Experts of a small language model.
Size: 11 layers, width 160, vocabulary 8192, 9.69M parameters.
Experts: 128 GELU neurons an expert, 3 picks a token, a softmax router.
Training: 714M tokens, 5444 steps.
Below are experts of layer 4 (counted from 0) of a mixture-of-experts language model. Rows are named router (the router's row for the expert), up (a neuron's input weights, with its number), down (a neuron's output weights, with its number) and show model dimensions 80-159. Each number is 128 + 32 x the weight over its row's rms, rounded and kept within 0 to 255. Numbers have three digits each.
Before each expert's rows: "raises" lists some tokens whose logits its average output raises strongly, later layers aside. This comes from a sample of Wikipedia text that the model never trained on.

# expert 2
raises: " Awards", "”", " Prize", " Film", " Award"
router:129141149130091123128121118078093101087145134118154133081072151142140158124141149127123107175185180090084108120177138199080172142153128103112071128142153099150145118121121176205179142161152150072150168088199128114123138098134158120066158152
up0:106124128124121091143170171176145116132086148114162125131203213143204157170113126145044145093151122162173161122136157108082151089102120135145158145210106136180137126119136122104125115169119083068171113102114149227152183111135124113129140174
down0:077160070124176165177110101132099105147103131108107108191188119079094132181146185099172102180052141082115106090141132141177150184099135159069135085090173141138119096216115086123128085130131151095158116094154053096103099058149142145150138092
up1:158100111121150161115107137140174095157148138064113136130115138101127113137171138144108091078155160163136173133135173162107128145049117130166102081155124144115126137135134113157167103115067154139176150113176106103108119151117186108140113125
down1:152128132148139125140112171144138185158153111090125149171063105163148103164102110098108102170152124163064102109149133151087129144126103176134160059121154090117156151151108110124112195110127141115074115113132145178136132157130166123164131151
up2:125115095149125113138125171160154141142114071176111098128129087099140118185126132141103194131138103100094056070188189135129105096158162147085166159175185119126149106170165146182149102160169125159111174114103161157117120140136180148161163193
down2:160184167147200134153197126075150099143115121116166137177109118092143110155123161140123149093097167141146115151136111125091173122161091117140114136066155110142140120058119159117135090137107124086100118083089134125104122193122151136168075087
up3:135117140142124092120137059124121125097042112089198067121147146161139147137127149122071096143129092084077171177115114174099178094153172131159080140082203170141091112114147139166118162141078141162086109130073113149124182118148066162117208086
down3:145122133146154114139147141144113139108138128124109115123113122178108186141117087128093096148116120135157112166099138071158107058131200146126205135129089121150075096144105138149133159182087149129089125153112115152108200186084145122115117185
up4:175145122106137115167102062114174157186168116109166149051115099212101156076079120068152135104139091163155146138108111128079090163137153091113172146072131094182182160125098098138149132115117099126128106196134099102128135083121131120157121137
down4:121098123118063193128133168132130078171122160101082118188166173088139100111218140216166106144127152043058130165108131132123113127103132145158083129126115164102102130103156125090069134153135159106086128047131099143099043114134137152120138119
up5:105142101158115141152167119119126137178129135093111070145102089162097101094163075120140164133101122143117081125047095091210098122123090107069132133177114125142157127196177226130146178113144075125139153089161130100127169136113135133156202112
down5:153147113092114165190130146094134143105119155126121126142142115157166151169061112125117191118178154109129152127128138169131179158155131115128111140079160074121104088072109058126106138168173141133109100146125142102158122140156151119075179184
up6:163143172175149166180109074129133150178129118149160119202175132137129176098126108089127119085070107156149091132166173163121101092125126138156115087171158133140133255149087170175178157085122178097149164139114071140157158160156108172162161088
down6:129114098103136049109149154141105112087122142088125153077052103110123098130093160170153119177200201091161158098129108132159178158126164083088149136093138104073110088147151093157126134114122049173103081076136179139075121157119150046074075166
up7:142140160107167104129099113149102167103133154161138132127103149135162114168116137122125105121062168146116145091139148123196150135106178061055115163207143141170127137119191105143124092244153153184188178140153083154130124148122106133115147153
down7:109216107120130109131074127122109119099126178066125153076165114113149140141120126100085111164153105164121097113087114144126105059078155102140133100120179141092090158085153133224187132119172105153160085149135112153126101135172133089124078105
up8:117126092161134099155150144101160157117190088120121089119094094087131138138100153131185143095124186125138158138126164079135170166090126097129161133158115136130092111176163150107092177173095151116146108149108145149193144146143148172103138111
down8:129100123088070119132103072120093142149144158081136153074113164168129155146097075147110101130159087084120144138104094149132149120105121103143135078071084131100192108057089151108159140109095170120098127158196109100076139137076115084093146118
up9:176081058109145196106137122152109107160144088129155102156155132067155175133075109176121084149111139085110104126129083177146117106128177101095110115123098061134181109115127231182139135166100111135110175094124116135135139127169136150138168145
down9:123152127113169160132130121165081071122129075140131140157100130174201182183179089134136133129088182160116087146169126186103110154115168105140121143109125124175132108111096148173108181156127118090092142080138150105145144114123113098089133174
up10:081118149186164121096131122129155126150189149174115170147103173126127130142131154148138125169127128166119122137107205104109118117138113172123155106060088051194132124126150158174105106160154164065202091124144144127092121152095110096139145173
down10:164179129108120116145141142091116134141106154061178110081134179114081159148155134154125165066117134049130098109121089173142151105134102137116137122187144196106069075143080107126148136152074157184065122115102142172097167118180111154124085092
up11:106118084138115147114132143100117136185180172172125120093144127060117175128122102143125176112116130161117082156178137105108136107108130100079157110173122137174070098149128116109165139138131079092133167150123158128114150166154124081136149133
down11:134114147103104134132097132148136083118101159078175152180145139162104063116074188135145126194156108127177124150049120140194133150144101144201201163097132161092174152130096080113103108140129161145130080091143114168138133084133141139164147140
up12:125098146136101084109083135180157129120145148184124124082130150126150159156110075129185218101104191144101135121080185118132103056180176143106123131115161096106106118145101148170120212107106165068163154130172156129161080108117092163108167122
down12:137052140153133155142192119136087140148057120117058147090106098119164154115138082136088191133121125126151135138139068141162141119134179157158128076176143129148174144158072145115148096138128168161073107091103185124151149153129041138117148170
up13:141107163083154123144082181109131097139154155176137065127135125193148127167137164143143138138131138162102149128149128141153083204149061115093095097162128141119123139150154152171111152183138142134139124080098085139139169150170111152103095155
down13:135214142129110145116167120043157174201114074111125071109110158148116087108131152131144171080149131138147102150155090120160090114143114080139117159149092097130096093135032156114156135160104161185172141126117125140134133169094107189072167081
up14:142143140156143135151134129114174106155134152133135167154131131167107127133154144107160135152117074192145109161160189105193150099154080170179137153109172164115143133125115135206154103127178115162113160127161122077076140143084121091110088140
down14:131142148152145138147109164104115199161089111104118134125169072110198081158118118177110151084109179120155091178147097202148109155184158086112165103132100138132141108100101115120158199104095133106143062173093112072092127192112130116166183101
up15:104141170110183124169095157134150135147154141110142129129173127170170167131177100122130110102098079109052099148110106114142133093143144154116167086209139089211085093184091158118104132082085150140114077171145162116124142122102142136098120114
down15:160139091180088065085195114216101094150138123073083164098092099098121041113072162098123168137161125164179159092152144158102087121197127083072137080115154180145139117079138137094089112147107146099103131082101136141157070150118142140194127138
up16:120128162092135160116108166116130153132145139210147085160144146100099138112125163103043135104125101157166145089174109147126110136174122149152151129064153128136144121074115160152144155109141133178132116162099174136140118133150121114172170166
down16:118164137103150112146100138063106111154159170131079118141151100113145144097155166140073096124124145065162106116104162108087118111154074112130127109172165130165122205204126143112112181124124093174163157117158165082086086137109135118135076143
up17:131159133140119119133137093164140099153188098107137112167188114190110166142164160125088170126134149158151130156139105167159122097150120184139115131114162129105135115143121141141120194113165079184157120126183134149153138113109084107151122177
down17:074135059103137136146048122131138138092106150129118067124171121151154112095159135115137133160154188125135166123166143156127145121153073111113112160173096134117108112141165101094102124126188169158167175094145119187105144170128124129109134164
up18:140135078098177110161118135132157138130143139177173153074126179150156100118067131065189187125114130134095136152111128157148159200111147063101135102154103092184152077114092187119119160109172136147120196086112122198152101102091168129094119105
down18:119137179165103130143168110104093076143146149086080098133147052120137170131121095162081107111162129141149084153088102120078097067154179215124137126132183178151100212154104117154164116163106109153121039165109126132137118152151118139167075141
up19:163150120125175108184121133146133095137086061145150149125098142110093078143141127176136113109161139118119116162132076143141200176138166123159067114123129094087117136129145120121176164100143150078094141130095146102165107135130106110131137133
down19:066122140105125104139119166118140118144127168132153165126111139123119157158164146091151144133231150196118149113154169151101120092119084111125111122107137155202156149116128089119114144114122108087121153106117141094058090109157152075084089099
up20:164089086126131078134082175106073155134129154150129076143147133099146075127154128115131118151115128150145099164113053106145129026150133146119102121170140118129156118096141187122157116159105056088105155157129160140182105075166143133112068126
down20:103198135125108152134151120128129093079119071137111173091150091145102105102117112177131119153116131075144144096137170135087104177130123110168133104108181145171117173129120141183112141143104186139120091101112113091082149156103075152157142125
up21:128144139181149080113157163132194085140061149143091144138095076153102122131160149128178136152088100157141148150118181098117174112134105125153216127124094159131119103127123174119152154123063133107114155101073183155192108106136109127162163128
down21:113118126163066145087095114110081109073187165134100115114177174108127157074157091127130145089158157121099110111139065181080119119140155113110093144160123088157124127139124093102102135146110129090121172167155058120076135145145137132144055158
up22:104110123139115160135106133136112109134132126152102074147206103174171128127148097151133107133138202149119132112161193172123156151117127134148174083091098153125204164158067168127111080065197117196074133137175109231099159120145130169148139137
down22:172187154124125080111148117096136141131112069113164114175073140115148128162127191131166091126110133138180132153156096115129114088097136089139160150144143083116115162116193195151124128149000122123118108197168127142174132183116165190102089147
up23:158153168118134137058160067083106119091105126063161095117161182130136150121110114104173152118115133113165105111136129134198066111087086116126113126149179153131108115147163099066141137147097085073141140141181211136203098151118121120093118171
down23:114191135076087132145135100178211156154098135182164189148094114097147121100127112152091077152157095125109087172091126104120181121151069073162103126117099122147179162153094176105107120108146167123090126161134139121152111128135132066113129149
up24:159078100085171130122125093072172083126094201141057088121108153154183111135124142117066137172161116145102135090146136152071101081106091123131074119127125152141144095125051167113104102126117177081146091084113115121111224135128106132104189146
down24:067162084157092183126116169165119141159199096130164129088162063082046149170117093086181152112118125121123145159099145103141104160149178065120152131117135121159117123114119091206124120090125128122176163190137093131106087083135154143121107115
up25:094108092179105122151109123153122113163123172151110141128176186162158151115118153093160202108120127148109064164085181133144084099110079173164173072156166079107113146142105163166174153137117118114140076088160150144137131187124046132152164158
down25:150096145092129143060147116086096150157126041167171167157080152058068110122110139103069120121138158086100164113112097100141099137152127087126104159138145129128144145097134132114089125141121091132095124145136057143146085133088185192088105108
up26:088179072098104131076154149080088169091153070124098123093110122068115121126150137175130098146152179133153129165135149156119131193109137132102142121165159156111138156219124174089135107116136141149115129089110097160111160140167127109114158115
down26:106110094122147116148130109144131164158044118112092108206107097113176167100087087145145141081163152112138140096131137141113169171089133120153139144087119134161136084062102122156074145155140182102077159109129140119143095135139152121153086117

# expert 13
raises: " |", "\"", ".", "=", " He"
router:157212139175198065151139136107161112142120096098136093115089104163111177161200124101135113193075119100101125067098111154172134117119127120175117129149159042098144087156115116155141069101146085075169144158139110180141140107138135152147105129
up0:161176189097123195088142145124137130141131107140076119113188112195186126123080101156143148103107142088152158151141162141121127126156154188127105193166107116085134140134119168171154147132188140105077149166152188174121156118145098133069138176
down0:112094132178119131125141117164153144098133070108119177160074119146110138089183108108149151135076064104166120070142168152135085171061157128126140124129131099143119129156143165107179161186048176150165110126154100116089100077120134113122131146
up1:180173075154145157179162139149122118171129049171111179115147095158088160150147109150121230091134186166093107114200102046084120131111131129140089173171092119152077108126116138110123116088170145134147109129132144102106163128137111163159191177
down1:071175114082058146104084140073114140119156157166116114144161129159126154133128129132114072112118147152122090142184119172163073135208170147144134191137154147169170121180119136168125128206179098119134094163124081075144101141114135074100107093
up2:156141130121136101138157105138132147111156116152093100135110173098086137146149110132098114119164096120138135114131111136096117185139097127184182171078171150164140061186126136064066113104134126071108092100144154111163134166078108215140167211
down2:109122130093159130120169096157080123107117091123083201114183059101160116132099088112162123092131153142128213112124164153145151118087134096130086112117160108127188175084105128184084151133098177135161160154114182106162145078137136100140100115
up3:209117183091121117140118224151126135177176137174105145127166121174116164186137134128167158130140109138168172112133059150127112135096179116141063171111154144123109130167160146124131139123145143158117136105112111101119139049130090082136143117
down3:067115097165112134089174109104164113127064151097141140116140129126084146079083104127096054148124147147117136153141137168130133149206120162096174134136080122094149113160169142149178099082112153107070138076090075123134123139131124153122124153
up4:123176083137087172128130181126106134117111137073168125121160101090148090149165117120163169118084110110181099156114133102115144136127134092176177111122154131153135105107146143179161085140073120167125145194162131150133135132214147105197100182
down4:075108135127079167116128124102141083150133071117143086164167134126129181067170168120136146128057119141161140136120074088111095083130115080080125171164126116084133107046125139145195174098064126078095108108135123145142178100134123138139148146
up5:097114156107136111045172180173132159178166121147133129112106125151151144155102148179105113108142140194079098121155148146136136139124133174073060112147121151173162100135148132145139153141081111102133105165105191165149130129144186144133136230
down5:156163146127112101124110103176157138119102179110098170132112083116119110075124127145115133102126130102130107151078127111172112162182145111148152130171151103090110145145084154144079105090118170175187102143092141075123185125138098077031076107
up6:128148165114139141077146065082133114114124142096140131140157166153118178191149175158150108146122168146177148163154137217164149154141131106146088098099102108137118140169171089184143127172134155151170141132165077131125124137123126170142146140
down6:156142167124123153153118148130035143092106095164119077122105103186155105142113107145146081085110140103113118151147138111150162091161117143077103172118103156111157112114102109144190208160141092086078177120072161061108162088131151098154100071
up7:163167140137117139116179153113109124106166122130128167095084124143137163180155109147189151083129163154123129140117154178170107153180081114152111122154119126151082122197177169169159128118197187105187144161105156181155092107135127092136152122
down7:096093077115135131175139092117131139148150112167107119141082109109095110096165072154082163140107114106136175122079053088139111130140175147173143192129127170112159091111126112117088196125141105156119092162194163144145210181153070198153145121
up8:116103145126107133168158116078106071097126100089095135093152148108188158112139113088201116133111151169094124171113088126159127133121107102127153100187180146087128130190149126115180094117087072139049130128139190150105127157141085095133130141
down8:109158143150148146115133140172062180127125185153100109118113087166136064097137148136113086055123045102166121170120134102107127104140193097115121140078095125177087123117126151130126105124156131162156146028175129079121105092081150098128135176
up9:110135123147181083194122132068167029128145123068097125199129096100179145126104077150134160084073110131141162115117107164118103115093153102173067136152118109117080122101142187105128116137101142175110142160134146099136108108153125144107111118
down9:155103066070091103115109117116075153109095125155097151102159157175162130148131071130132166160143143150115100142076080115077133121102119119072136130173177133107140177115116110143069113135160104093082098117077103122155188156094139151166088134
up10:034137045078157108144087114103179047132133045067090121119110117156140132142088137142115086167122091176084149119160125150125146131044149115140097125164109140108155123168166135169167143133066154093106105114069150166099148112186148136148161101
down10:121127081165108146186104199168103080144141141131142150066149097147128166129132136130093117091090159176132091139109106124092130077227142089199070115116072108114147101133077153145133129148132127111134127126146070134150128112077124133103142150
up11:119134139162105127105130124137047145173147109108101126097121173127156118094150174150129127136088099120074108154171143132083095128115078138237101122116113103112107139154141113192123060080129111120114117123130103150136137127106139067103138110
down11:143135110118125155145158102144185083096166088139130120119088119096087152158087150123122123118159098167150178127082163149136142088172149141074188133146159155174156067027133174113095150117136108117074190143113049128173077215162116167132107106
up12:151112145166144034094186131149177107148162111139108098117110131120121086141168173081096155146084104077072107128175124117102089146097156120144124080128145146151126182145125117145134163102132129140117145104163086129150135145104110198100126115
down12:119111128155129116127147145130139095166140109143170066110081125078156104081094118126120096138116159161158154148080195137150118137097189051126177183157089151102053108074134138152102168125134120125097097106106111146131168125150163154127112181
up13:082115125145140099132117170105081068091128147167183111117096103155147061130083182087077162138088105187167144109142076162121156165151145126167094150136104145122120172123134102158176126143145067123087115105105138154116141099128098138178160203
down13:196181123056102122098143180084113127148067138133163098142155164177090156108125134145137120116145157125155151158093111082120178119100110150156093082113102102095182132158165155154163089082116159148114124119164159174169132122082118124152129178
up14:130139128112123125070179138137212151093177139190140121055135124167120070135141108095135152136113156178172160183087115119117120172127188172123161167161178129121147135132148141148160187101228118139120148153132178161152156114122191137168105146
down14:158149112131094132081111133141159153135087115144142118143140136083159209131149147133141104110118152167043150098139178147100135103184097159111139107151148100132135156049098115084165100184145123121127103155134069160198081197151129145178139118
up15:152125126106120118135092078099135133096194120135141091076107108177132127163136156159049163141116090078117088052167088112134134074107154124224131162108197175099101104131123116124094216112137165202109152134152107132183102069143151155100165094
down15:098158138135122098118116088159130159132108139105154161144136144103090115130070068124178159145113104125101164141098204141163118119151087120118057111181186098168157090110144127166178103147145099109116111143182181152148192078128122148139164082
up16:093123119089148088137161118106141109077146048112061134159102132123117140137115143177095115115125164155243149081139128152069159079134142127189149147174106113099075090126192148119098088063158172105100133161119149149141134203144111118077069121
down16:127121118084146152151169126158129072147112090152126083185060137111177141191154069120114098187162074127098134107135150138114118173169141159113171076155103069108116123146130159130132121147138075109156123099098137156138138117151159238148128089
up17:119079148134098139159162096116098137201065175147136137151130160213188107162145079140114120109154141146122131104153079108190141129150149105126158099128167133139105103119117093107068125174163122124229125144202141142160131159137169141177136181
down17:180125116111137081096075137070150087115114107135171111150163123098120149143127111069108140100170162097141100226116112211146080148167130153159118138146096098121117129099101123129143139073045180128098180164154099104122100126157098101157057138
up18:094193164147095143143116144136131140101173140143137151075104143116117141217076087152167142129136138156088106087151153113118125134147111115082101120176148084125129102144103151102114148190130153143140150130156131153158209125164075128184143150
down18:123123092119100145124099137107136142181110142155092121166084118065112114105124199088141116064072093145172100058124154178163141166112165116117171119078150148134128158066116131157097067111164125193133149141145110141126131060069141197080117118
up19:113171146125111096174119156149115134131055129125117191154152090116171166112167169185135112196126174152128086106145123184156137151160154101095140092126172138068123133162127139149174116171170132073153124255089144133108115129146080113129123067
down19:086110128130084092078065145154129144124163068134117114063168165090192159122116159100179130127111098166174155122216122129076140152116113169095085133134138120123219095166080134131140097126082101141078119127118158060154143135182130125073196126
up20:141187153091181110130169096108114125207148119102178146125084121118165112119144137112094100108159126117161125089144139146160127083111137124173200104162119121099114140158121085107056143154073125109157141135234102143097093097140148106136149132
down20:165053124110123150122151151130076117087079107122146188084148113102024165151140152120101158149081167119084118138111137129145176110147120161137113164111124135120101157117089143105100100150082177146119156142145062118118136141157145100131216078
up21:130094157126123125117142113103125132156122134120129120100074166094152122096109176125158075055065135129167069162172126083151158136140121210136110152104168092166097122122176081120071127129099080087115140165140134080108132198130084139113133095
down21:147091164115111133116106169140120125151152116078120120208134154152112091104100114162182145183117171114190120084066143149111105134135100119132109125089122147145099137106150126108078117147072175159116082113167133151109084173132159081101110082
up22:156083129121146125100122134136151094106122094135110072089119191171114108125138088126129172103149105080133110107107111111164203134085098135114123089110158126140142166145145175115179118137170167100166118168113088117151153113086086120081130140
down22:140154125151093114108189113136147091142114106161100125142198126100127157189181163115116121111090123137149100135160077080154102201114212113077100166092150166116108111120118157167059125175108162123118143122128113118118108117104135125180092136
up23:143153098123112100127112092061173126131112097047150108121150183070157148195166140132119148115128147128166123138124119174107114113096174158143139151148136126169119149101183153109101143118076023126131090099085091151221118100189164126125073174
down23:107127102199138162107186147158082150138116120181131154077076051103100190141097130165115090119157142153129143127101089088123165082111053074152125129060041083116132102141085135128133124131176194081053142129106139132120112123082093119077170113
up24:099110179089145162147105119124152103190126145183108152073117127114142046123173162169117165125147139142102092160172150128105145131130122083143152152141132136077106071133097141126129169087120133077099128160149153071179233118129131142181112106
down24:166101096134119087146108079140200125140196157084133095177126137166127150152161188161127069129126116100130133139127098130164130123134062153158108133101111108117207127105100113140166063113179150164129153076094194113090087171145135118168146141
up25:112182144068136155128161115088117127145111147104140100134131105057135094143110136165133084111135152120147105209166147136132150064168166179125117097106146096133113143187075118103100144126154101124107116154153145093098148208086141156135104089
down25:091144118113160084103101122151094153154162120129184195128142111172075094177080066164123098199183129129116137093086117113110109083110166131177155115108145150082168086099162100128133110089135165106095125189118148151148155087087147150105191085
up26:098132113156125148116117142095117146106130132197071121156110043139149140149083123139125132148142151126057142127184155103141123081118101132127159114191104119091101102127108145104144096085110176116121181068103213114103121094178127149153122135
down26:125127103107151105107121185132107171169114158081176124098076102130090089096128146173165178150095106133135172084126114129141096143136126153125131106138173095112110161123086115160074180148151076167098088107151040148147140151108153125127085109

# expert 0
raises: "zer", "ible", "oro"
router:084150169121153093076132170085142141125141055105074106117107120109154152175114142124106109177129145080129131115100097124089113144122164113166064123124146164072130177156140162136149162149149127133163214132143108063127163148110166141144167152
up0:141167207148155136129136149187142127188110110133184134153109131130167116175176154181164105153197140179083147131130138128182131197183167187117163153091109146150163164134156159151149113111210184147066171151150194169159137119114177153148177156
down0:127171128141131071136043141079177152100182159125127119131147111154179090101114105113146097150117127058168132148109135126144138124104137084152123116135146101124141127118102155104134083154147162137175142109128080120099041123091172115141162160
up1:122126128149124157140119106132122143136162145070107114136030096098155095124140121125155153096156152130161075159125097127144119140184092101149129098150107115197108137127136081127168148174136178155133132096144239071130172080122167143120133163
down1:194148150100172139168126136132129134183105155170119128107157077109099154174106146128132097110185140114100139123085126160144196116092119104118170149112153152068129135154090168123141130109132122074136137143171073159114044070139085174099091097
up2:134110153106077156156095094179097153165144100172063071164128100169202104154154110141064111143104097133153086100146091159092144114163080125107196064143149121173138141130106075153134088093126156123144107128129107130068148149146113146106141187
down2:090138139177181067130106152129165169167146154068130129168166150182103158131136095120110158110189145100135119154124078098124090160153163107131085127050142110078079104178162096132115179092106166173181133138148140149137188090120127151176161078
up3:151117103072150151048160126181107154092172134095146150140145133132126157110117190127126138120092111108083154161169100087082096151089129168136122183148114204177110086099098122147121154096071170159156131154135145151078159162112129176126121169
down3:172145088122139150176119180149128138089140101158083109154165134078168090098150115129152112210141146126063122140094194142138095137088077189106103141100189136034113099111117130142104182154105084065171102126134121128145182126184144179093125141
up4:114144167168092139113161143124163141157125158151152141136123143080151163174144100139178127148116130117112184125212175104168112155115166101147103158160148175158146093110188146140169125141151159162148157131146119077163143114135158140181120192
down4:124133155153176111097113115139153109131114229169180112161131137106115167150134159115202096128162131142068124129158112108182115100148168113130111166123135119172178147092067171062184030138182109115105154153192083100136108091074158135164127131
up5:135147139167162139128054095128110100146109106129137186141107128151141113142142177147183136173139152130143106202073105185161191159106132133157133088087085064149200086147134137147152141154147131142147155077158138136092119153158189132139176127
down5:107114167146155197109130140190121201075100132116134144085118098118151173150093138149125183173167089107117135021164122089101076173120162137118090125149124158115168115074112150124142103125144121157178108075099125086196133165110160131162102147
up6:135078114082129159085154122170120086150178118152097179164134133135140117196189096092155154207132141155119136186132138162108119149074061182137158137143108137144107159139102181162139146103061129164167116124089133158169071099165150144144111123
down6:153140139103148166118139136137198145062104122132117113150121112119143147144082119130034141118135080128160098088100168146172122124119135176146141114118143205089156063115149104083119059100200139144168140129142141191145162130160067132097072137
up7:132175073067125113151123135136161118158087137111091134158110171177142113058075184103107189179124152156140148088132131143147140136059158129180112150155126166065119182211118200128140182194153145130120137145095140173117145111112126136182149135
down7:171154135154091086128102133138163158136176082085137087135133121168094122179152127129167079113114137119150212142173137147061124131103109128112145103151186124189143100135165067102112169123144139065113162111121154124111123123089128138148063111
up8:078123145140113078113109129110166081066158073158090100099145132145126108185088127088087106122155153111103147157102073058111110171109133116122082090106110131072184105135140111054099112107130153175144081115133107144132102102121090142175077133
down8:131135149090151147109129121198188085098091174110145148179177164222095131064115170155144129127160140125115131161098105102136129056069187133107156158143116112120114133122134119152098163152088120134092105133166144119135128128084169091105130127
up9:065162146111153108128174106122121184169079185119178152139130166141162073106199143165129165129116130152202167165125125175127126066113102115141095109193160154183128105135125173166166179118130134109137107186186152122188170116078103131079090135
down9:143080156122122102170143163103100110119118117145068123191160088098117085146129128119121129063136175093135144160159096104081100166115126091124094136053095143106167175073193146100039104103144182136143170070167120102122087117179086123125171160
up10:117138123129132113132121172155122116147186153113101106107161125195145130111172126163145175164149091150131114170093158108122159119112133137110120134157135115145164158146165135217208192113152154129174151205115118158174101136161176151185122137
down10:177068119154074128096168115143095068177159094135143206155096104121125167116127089123135154161095131179167120138127131145146099073175105113129116078074161142140144094143160140154170105111073111102083163195118091158164122096187131153133181125
up11:156084083130136126150171157169133123063155066084142122109073093131120140055052116073138096154062124068112157123138083100090114163100165114132082161167129131169101133138072166111159137115137079096159139136143149089136160089157153146178114105
down11:126169141102077118116109136110086155099196149134120115127179079150179149200123138113129188051115138128111154120070145091163111117151133185128172057144116141109119103195140075095078142141099168158092122099106140118169112112138112140129166153
up12:074147065136160126146186150096121106202106134205139174123112135133118093114105150077162070144130180135135131132095120083127139047120131154091073168136125072127095181115091115118131119117104144152229176149076162115133198062138139149155145118
down12:170125119079106104054065121126149125112185097122149118120128098154126147130150135127110154110115098068121095125142150117112129151059137075133149117074095157098161088105130131098101191156151083177090123041150165085169170123120132075096132109
up13:178140127118153075176143155144110117182148147144092123116141095137091130144142122166168074064168127087118085138177131148122153166110136118196085169146078126152158199123109075134170179254121117113123157128111094123127121093174101172101131163
down13:080153130149098171047123084117118102097114160120118142111123164101064063154106100052104125109131080075204183081110076152148116123137146180128090148126087171112101086177114118118109087145096105118114111102130118096098185138054123139137130154
up14:167140155136152204142134138186140135168167125124138167044033175146147123098118130158143128140166178102184163115211167141135132161177101124125157135129130183164125136109139122179081150106167129133150147138142086185134141094125110125157167180
down14:103127134152146117160172094127129120182069130113122105121219144122141135133117153180145136100086146157135095135128056094118142138138107130156161141154136127170122140141112151120044140101079120130153123188108203111158114161157155130160159124
up15:135121093158135079119079069105116123131103123103099087068124126110114119108117110146135083141085060076134088102146058093097134158125108109131066076136178140115105146127113121107131065096151151130114124092135107159103134145100130145140104093
down15:105104082119141187135186142142125136114186095162193122162121179087148174163076138140141161129164176124110159150121179159125130130143157126116162139125083111148169109136146131142120139147081083083169174132132137109143083086181077147096155130
up16:131145155170131120138125100117103137165160174148104157120116174144137123149082166116121131147114164162099109191226107098140138082086135098079117079174105126191132119156143121105157166135115131155157134179192104104140073110111102103155164165
down16:071083122137075151134134090114127107117116103145130140071158128074146108101091184171059119088091135150139158154144152164177141145205113100073081107121170153195111090112137111191138144159107092116130128105120084141106149140093171132104150090
up17:054137102164163152120123086072118092105166118055135146130140098079110091164095163136093142153087137081213101143128110062083151094081105122120085110111170118105145082146149087104120120100087155117178125104152104108123118093118161163135121103
down17:167092151108106101132090181146137151148136149162189128159084146146142166099160106157158097138157118149074079111152173170114081166165106139114154127115148125148094120150103165118102120188138133146078189120097141144113075142162112086170136171
up18:117054128129110117101140120150134170124128110170165098166159148163153146149220110146169175109157129123124181148178107170111086179119154117087210166140138161179153170119167107127110151121135123114083153110165160099124129152119087146134111144
down18:138183117153112138117133132081135096160124119111114212134088094130100124167107176129091119146099118066169114129111134124146237131127125190153170133092111173038060152122148151149174120148148120147173159114098116138145086191092129101174159173
up19:085110101133153105176134129078185182131101135116093109129153154103137171132153124117194089106105176104116150169155155226175100138133121113125116105157101107163111127129157146165127088200088108165142172141107130081142079108092142127173120120
down19:157108111131140136158194132150110108123158135149178162128142115147078135177113053146156078108120168153133083124185108204155139128109141167167115133122151089091134103167126069209176116100142125115119138161098112122086170156127135155095109143
up20:109105090092131140123095086075159112179091194154146126104138126165174139095108103145139135113150131075141104159129153141136175115117189127158154112168118118109074143182094141108158103134037135137134114113158108130162177117098133084099159090
down20:203138146180123168142115108200173082162138094129154153125099148103125150124177166131125141174098139092131140140150086102145117132133138050181163154101103128146159065113175129123166149175159164068156143110122135134111086105139144139118166159
up21:136121138138077114128123077105134131082149102133183117099155146055097118184096173092093061127143115112129120208091129177148059137083047115121092069161167148050159122103143147080097144125116117158132140103123134136147140118116097156158081173
down21:145126098147094098133122186164105143140127105081087089115150081184148092148160161219179199073160183092153118109062136156127115119098128084117141143116143149048032152118094153171129164158122114096111145144115145148097104138149138104103115108
up22:102120136190166139127126124139141133192158136064102164181195151180191116165131112118136163123178150120145136190124149122112154106158180085150145098138164102203175146106180152150114145127162145175087154132039152202156176111137150184118180096
down22:177152143094054097145121158140155094165170114132158135180107119122122063143128078098136094107084082092118183176089140129105120156114142148080107112072162143163110150133106188095097086089125138152192118125149159109130128132179123157083169126
up23:113134070137109129169147105187123138123147164068088079138108180125125130074130127083119144091088126100139137140122135077121216101138081130085114136151119161138099133150102103200147151174074130159139091141123159105215162159111124173127129192
down23:151153128106132156158159099188154155136115140151110156141146112141159135130168131107115148136117124071093133100130066188132113119116176133136181134123124090159150103112055063163102170135143077145098088107117129210138107093081130099086133156
up24:101062094143133115176134166108143123126106077157145118140142087074135175186118126066074114143148136089168116073099159193050080103175089107112128102110115169084121130138157167149076101104166121084137108123139133122164144102171086127160088094
down24:087159104111083142132155128162164087095136097130157095142109106159113092112087187151126118164147127124119111169107127081122122162074149154132161175160086133060180080182113125130109219083095096160126134155090137129150115200113139081089141169
up25:116179120112170139103111150150113086148124137115188141137116199096094152122116106134106146085121128160108121155129148158172078151146138166110101141160205139074134129098139116132168187133143119164139116115114179085171108218105110147077056102
down25:102086132121086113120125120119149174169133189144085222198117112115099036173153149108138111186135122110153167174161115140111111146109152131138121120112166140118141113105147121093083123132093100117143124133172163064116117148114084100060151148
up26:138128168153133121089100103119041112087136108119131087091140085206124135161084118150116187177094144131167094147110136136160100175131143157158063103113160118094103067152147153109175149114123136090113192138100121085140112119165152122157154130
down26:157140127127106117146118188142154170143123134082135138142174160152055151135137104154103101142183176116153176166075168105125137115131166152138120141062119046169112113154101087045101114102078177130094092134090146153125150099112107177096089145